From a checkpoint of a small mixture-of-experts model trained on Wikipedia.
Experts: 32 experts in each of 13 layers, 96 SwiGLU neurons an expert, 2 picks a token, a sigmoid router.
Training: a variant of Muon for the experts, 458M tokens, 3629 steps.
Below are experts of layer 5 (counted from 0) of a mixture-of-experts language model. Rows are named router (the router's row for the expert), down (a neuron's output weights, with its number) and show model dimensions 0-159. Each number is 500 + 50 x the weight over its row's rms, rounded and kept within 0 to 999. Numbers have three digits each.
After each expert's rows: a language model's description of what the expert responds to. This comes from a sample of Wikipedia text that the model never trained on.

# expert 1
router:491453457503427458502526451500483454565592393532563466521535526533497491451533464433400508510545511505615444463515419480511552486581409483556580510488437379481485570535452405494476375484573521578483448508517456438469529370568541550557490495542483459520437500652584537556456450578504606435526530559536504428572513477491561539520428541465525566550548526518504508432461524548484512524512535425434584486508502539509478569470507444488432459556504470544525468555543443517494489562553525
down0:531454489488529523490524481484418493564488574526486414493407499480430484547515540562435531529491506561489501507391399493459487460498531501513505439429495454551521445445542605518524452434483510476587462426515565466526471534555395585475468462566498398493552524575462494508519487675515462423532528574592389589406389539498415485445541513451553397630443518503457557448589490485504497496575507529426487530546498428393443407514389539508413417532532519502502494473505557460493468543506520
down1:441420490571433365449471484522554462478477463516592514543536552483514555452540572497544489554566451454419516488453575485447560521509499499502479577452537570542509534547567417411501539498507593406475495500493458507551479543506534500551522428556623563528416480464549475446570520468503456448555511542526479506520440536521477466523557490414494562491492535525516534489489454468473322489553591389471537535476529497517580439476483438506507428505413490578609454422475549493457539467533586
down2:496465411514455497454466387544479480480611519549583401448439427489491509587453495558504642519571513430388427439405554500379437421575454466473499468548451495513425460456499612491536550516478547476525606552488548492583495534534523467439520442511500508495513421630477521542504427496565497512453430530560559512386527478515483484474480425588487548480512520578496520437502519523455445484565507629498506505544457505537521559536420445490543464557588520474444437462519445430474437461488533
down3:541467495477460510484418531518424580605505416495563371464425563550422514456344529455533465513530542536455563492484427547377515519441522510521451451558429548544439431571476536539387482562471566559532503476508598493515503440479488457463515611524445533478580555483501497482505410449476471470534441460488555519544511525501497458497480471552553476460516545512548513533503543594454564535441507560436512453485488553473473516557535474478498572487489570565558462472533625515561487487518344
down4:449513575541554495509461471551523517467501540583551533491448452454534518489455567459449527456508476537484472486501529467499520495506417434478540432475488531517476519530495520588538502494542471438501525498579504421565581504511477481491522510469474459519610593539509645567550473501491520461523471552538549491423540445480569443478498447559605573603473465533474511508477587469490450473519450544614458438551431513416447541535476478487509516441484464520533496513504482495499520563487495
What it handles: Naming and role words

# expert 7
router:541415513588490506469560490530598507546569441537478419581444521478558448581577437536477540478570619516563506485472511541456514537470523435510571468545505505474446527554476527388445459410562539529565428491534441494501524448644512539470422545538494511465548469603484505496521544471655560456494557496558533439588469480533461521547445501549476556453593566527547515466436538620525555554488585507513577427567450488510449494504500433616527513522415462603540510502554480502494466537480589
down1:497563447504481508611539548484514474432511495516530545463558481504531494498574393379460478495462628435497544407519414585580477520441495473556518483508528509523629568477629473449466466425466438488501465490493604486526454466451424582587571408527484527528406486612469547552527416567411594458498512524483568524519458434525510538436452450475434525486495418442449533453493541546520505488482525478522378518394503510467541423485551450519484478483505451509484459436475492480535532499608462
down2:392529461548461546436441470496498576480488557443529477551472544471488509483449455527451584469543517449466452587512566505452541439488519580446538489489419549526435505532596485532466459529489420485501536487574549412602487477513457604505532517440553550527476435550466448496579382512469528460493448545449479557402617456501452437567557439486574460473496556537563563418454554540453489529482577412447463479456535515542506498522479510460480515551516528515558452480500523533579449429476500
down3:563423453577416464459515488575386493506611464610512483595506484452535523448497479479464510505514547487496490539515438548606533470538520529497487473569435590528441449504545552461437528470470569516478478473522492546504611537543496542400523574582460455525460583587439513535539531530497473414555473493545535386509537432452551430469454468488527575512458482463511390457516466521509489504565505524464524477414437491464567508545547574501539505532506609585511527571477471447600532532508463
down4:494508502501387543529471478455508515551429532553531545510484436521529499512419506508448520415384565539527520443439532482555445480411389466488487475494507472472516511605565491448462511479514421552565527460556506457496494447509442481504604443531450465498493494620475460554514587576460594480455468507511533491506477441487526461472508564573529496517528567464537501524397553523518529467486604540536492468381466493508496468541535446488525479535441497567539472500492526553534408456426498
down5:519434497540464528491430519510450582490539407518410465497488559529541575521453490565485537490500580496601512458428492511578491455548509524421449570610553511489545446439522401483430511538487428414498517504471486455472509510439548541514415459535516459430558496609557450492472551410484515452509560554522521535481489497578472483505441548538571560519480530471512506546461476516387587513479495514474436510419494571629449583555506493476477550458435472489556493503586497460526504524509514
What it handles: Determiners and adjectives

# expert 9
router:519427458531494464446527428517562491566483466522418479604556530518482459461537497439422629466507582488581446609518431517436555510441509468551477461387487467502459558561482470428455472497498492589479489495540513507564539486540501565550492462521460496514530534487542467562422484430533543500512562586481474482589499428503452497509542565509516620460527459512465519498481530505459500587411458513488486546544459533517518553535532343546530424524432470506515561541505525522476486564554525
down1:497587550570530545479502421475525511446591484437331616512508487486481579590442432477582495437524495516519554464456504456504552519429472575491499463424473511482518456454562410450480505519470479555526534563488509504579405483392496554541542477406584567563481544422522612520531500457377420562589472428596510508520519528375523542543482433519459414484431550493497553564512466519490518536469507492448534525440528466527485505513558421476481493451542514518472526508515509500538516449530349
down2:391480543506491535508479494531487516422505521430509506598566423513550501538475554410533495508338518563402566394428423507512425575412493495487554504494474532513546469433471430527555595473443548446377507468607425456574495546488514547479462498538526491513572468549529578504508526525502412457564428504536614451531458469520445579500493428491503460491431462609440540557453406507548565549555439465402433544471525535569545475498436489604485453473491481516521434542483508498564585525434508
down3:529484560447527459447463478445536442505555518495495439474508602510555510479420565539515488553559513472496547484454515544518497444579436584486485487501502528410576490483497408466424482456466416498540487506590489522430429477514477450451490527449579486494558504477435442436445533502477497535470480500437551569488527523497473481479482482596421388517469485578407477364580482448506548526512513490446447523575537473583472517480457613483510440536521490470623483513504605559513451569502476
down4:435510511535482365404440528481466537552458446452618449543445528549592486519434508499470468554432567541480553522571547558540541498460505587476547535434476494444589466505482587466479511501551498467594469423472529481507434461535441532516438543519574487436541482532521477430541494457521518470531536427522511574463480511454489571492458468511494423464531540496435485594529580500463461453465520496564468477414611422560464444523400532485556485588484548432566505478500423468457525433580557
down5:410478480497500510490528475573537558492535486470541472425558546506505453462417569507495448472512508520587525553480557554495459550431567484548517504635555505501550560540446446500590534452563485493517484482464458591562543471434559465600482395563440589535545477574506511428549558497493558536523571476599528490513460447556495492472509480488483504451507472483528439486552445513469467528497510513411550546556509467479462495626485475515522450477539545586402551468499613474550540480483510
What it handles: Verbs after person subjects

# expert 6
router:403509468556490419465515433473614436510445459501460532550422540586483549479509487490386616526499502481493416529530406510505555573466535468465473451504532478533523564589513480525459562437479445606495490569566440430492561470510512520499512527548505507496536447633537440474399514545498442451520535612564462534513501466541499513541441442482492534512487514508462519492611557632518507544475500486450490522496395523452546496480578514503500385515530456547481535514440431536517521596497501
down0:480656549490537475560533542469560536494463539537583523538523511429495500572511501575465543541526508551396459500507403537472478512504513473482498453508508519464579496481587504507558481481426381496482496447474468443492450439454487504529549465422520512511602609465490500510437579523515503431524514464559468515448548523465561407490484526514612511438580497525438528439678534490623419475531477568512571497405445452513613565456524587497574478446581426456552371402520509557519620560425468
down1:515495516486495452492456442605545479449506452554477481474500506429532546519459573542469476459586463491452450630558520441512526494505498503529517550448578582491517485586480455567428508397553484469479571518431443500475417453517540520511503510498530458493525501587445466451431496472490555420498479488489579498562465568545538501476486448411470470473529441427543502457359415597568414470516471467410493477451456467452511472413532530522377524384492435423418433495516374513529511529409436
down2:573512535446511518530540532556544497467483454479425459530516474430569580439591356437550456509481502448493469405520418477541482498507439428498523554489431401344502434417531372595521397502542605534460426425483532524540535488531421485537559531465525525357491474475517504502450485460521489527495455484557517522494414557522518429478497411424468408546368535444465528449548408511507488594559507524451649520541548564482517503527491404527627506470521466540550506455502472523535513531509499
down3:545469456587496552468471484552421520517389453461565515521511523423476480483523482480508487566390489493461544568439456499400520487567530550444517520527516475612499422479492489501497587545505521408495539516521491501554480376522441478526497574482526474542521512584590472553434439543534511520534439474529538468459430528540504458475422437484456511465438506475411364459523549395569497465481493499469560579370518458511514472468460513500507525546486485557492545448498441522509501515418520
down4:595428536428484492482509517519448503538569430505489566568572427432430560540381440469484510538576455421614484572440470549521515537471493503469528480535519554468514443460550520468507471517553600382467387417424491460605483478536505442472480538496536590500505513448479455493544532483515522431453553496575413483565469515487494472528454561484526526413465495539505501525518533417449535489498556503504564523498627550520555487603569466458496544540495511507470581515518506491405425496560578
What it handles: Location and time prepositions

# expert 18
router:467482503498523425452446562554635470575551424449440527507473472553528497521452444521388545515503577441534455514451443501440514479447513472496521550533455390524475595599531442449462502443497543497553406501516479462496501583539484429489497451540467447503470521553530472470359533541479522400533549588586525545597488405488520585498542501490485507449543543526426512533427538497476556436492573506548562396481536531416549539454563423567533397556401443522521437626576455469487527514591509
down1:511469512557492494499519486513553485400471527434449528464442581462473494521365505549541473407550440568572507580484488600461488511493513453499466504463502451566465441459445626498420478550442536588517461404469451583529570498543472559467511453528455532530399475497498539475537429537406462500452440515535561509580525491527491559513449571526478558543425510463479491529437490445471531459553572527506485504378423558542572504511533488428594444561454441463499478411592502535513429544581525
down2:471485530492370515483515455487386495546529531403470538471597497548464519483277539497586466479515526498397541490537513484498452540526444566549523525609421502543511466584550516529534514526396527510494452436525478438479540484521493414512466518402480401532499414499408559521435533489528420442500485440529514528484496472540519517474534513549513461565478505445476464478478571516461536536506534408531448583425510540490510439516505534468538525514480511458487398469558551402547483615460486
down3:444453487555520566488579455566567475529451546511523531418518592494478449507549390527552439429508579431518548454486477430501524494517493477446457422539439460517460522448529452509451553520478515554494430576402417470368552446452484611539479423520600541615493491536464488526552471412457418506508447511510486486507499561434393568498497421573462539470470577483498368475335444530469430526447594512554467470501512559486526562496503513589589543532535533531506425499513487541476529608417585
down4:497450447446445582412503586408597569447511516551534432461418484477449472447557432549505511624494569459449489495498631496513448433458469551529536468481493491544487572438558522526584439540536424563467538566451565494576566463582516426515486491550468452402470513473479490547476454560522559472549503485536521466534390597424593487494475495519505530595478464552508444545595436492533515515549436555491555496515414444539501524487438498568517500440517539505465525515487429553521566493502523
down5:465490440612487490520541456517486563499521480454490481531618594436450610546557511477581491441526502431523624470534466510517511486501467484480554413425545437490467518531446469538382461537520568630479573466532492606469488500504417493417453574518480470478449485519501532485581552479523442514575431407516503466469519486544490551502582534479501501483436580579585465454409519469513497544468575518492529543562464534471514445478472413493504498483430495504527476453514513504505457492469559
What it handles: Determiners starting noun phrases

# expert 14
router:471502536582497458522540524445500491514594447461469470514497526480532472490430511506463443536454557471595482552514321622443529528408463507521464444554468471446486545567457440398512396505470519499524415489485482488533450490480507615478439431483499478478398456562489536499485514518570517451559533592535504445526494511656553506531527536480475573416522526516478588558507513511500517528463518442564544543531493502510524566504509440505524368568462460552441561450563527428469519517545560
down0:551551471510449534554506387661527487484593528537459455455573540439523486495478487539497522474501455446528509468488570495557410478511532563488416486467489514480457612514448499535453553546520407481491497532459513499536505505449501550514472557544556513527518490453488511458605524447488499519425581481589447508538493613453519462497425437429483498449538491518445495489583556484514516561553455478512543478433449496574475436426570483526416483414514404538395453547588449468592466506561521
down1:495569485492409495542535566501496470570525456434508506534493465561496513502474471496483520448521518562569513502566522466495520503434490500532534468355465564478440483467535540523479573451571523474449532488467572574488556451496578453419519581450455538536507570486449439466496554506592487495516439527535484497579562410428473589503552464563637545443519462602494546493513469491547519560465466410446564551558496571463489548454482429471476523506485536427473503510436470498540528429513512
down2:546423550522557496557534497498499565529423523433529519484443532420467540427427620498447620534418495507446508558547529483547476517533417509478559535534577515554600492475393440537510473485503432529506563463454548487418437505402480572437455503543451556504536467462522495423506493596534529498523459512486536450507494535568511499493482499406572522455475557531503464644522552439580515520422453564544572515420496453472432567461528485569515545437501494493469457451483521416509517479543454
down3:459529483457452464423411500495566476471474546506524476500454453487438492408475479575530466483539539390455482522444510547413464559533480511442501540524506490445516470427486492499443591595452390543478540475407567483616472418627482575518464459525485406504576537487565477435524547503468526419528509575445475514476452609460477520528560483523506563540519453537479536555414464570566377521472598459430460484536546490524384463481476482533502461491521511540466373470491393549511476526576513
down4:525578602453494486513541501441481539421469527432507549443504436500505594494473512583571432492544467542509471417486504502455572521565539512455472473519465532450467534497569453493562474522445496471526501501515506465466446429504558532475568481478498505490519406529506571438490521539656539554560529451559554506527481537456454452582406526491548472561522610572442401504608543454488490543548496494567535537407567567432489513550436552549539472515583407515399574570508451528534640518530553
What it handles: Prepositions and commas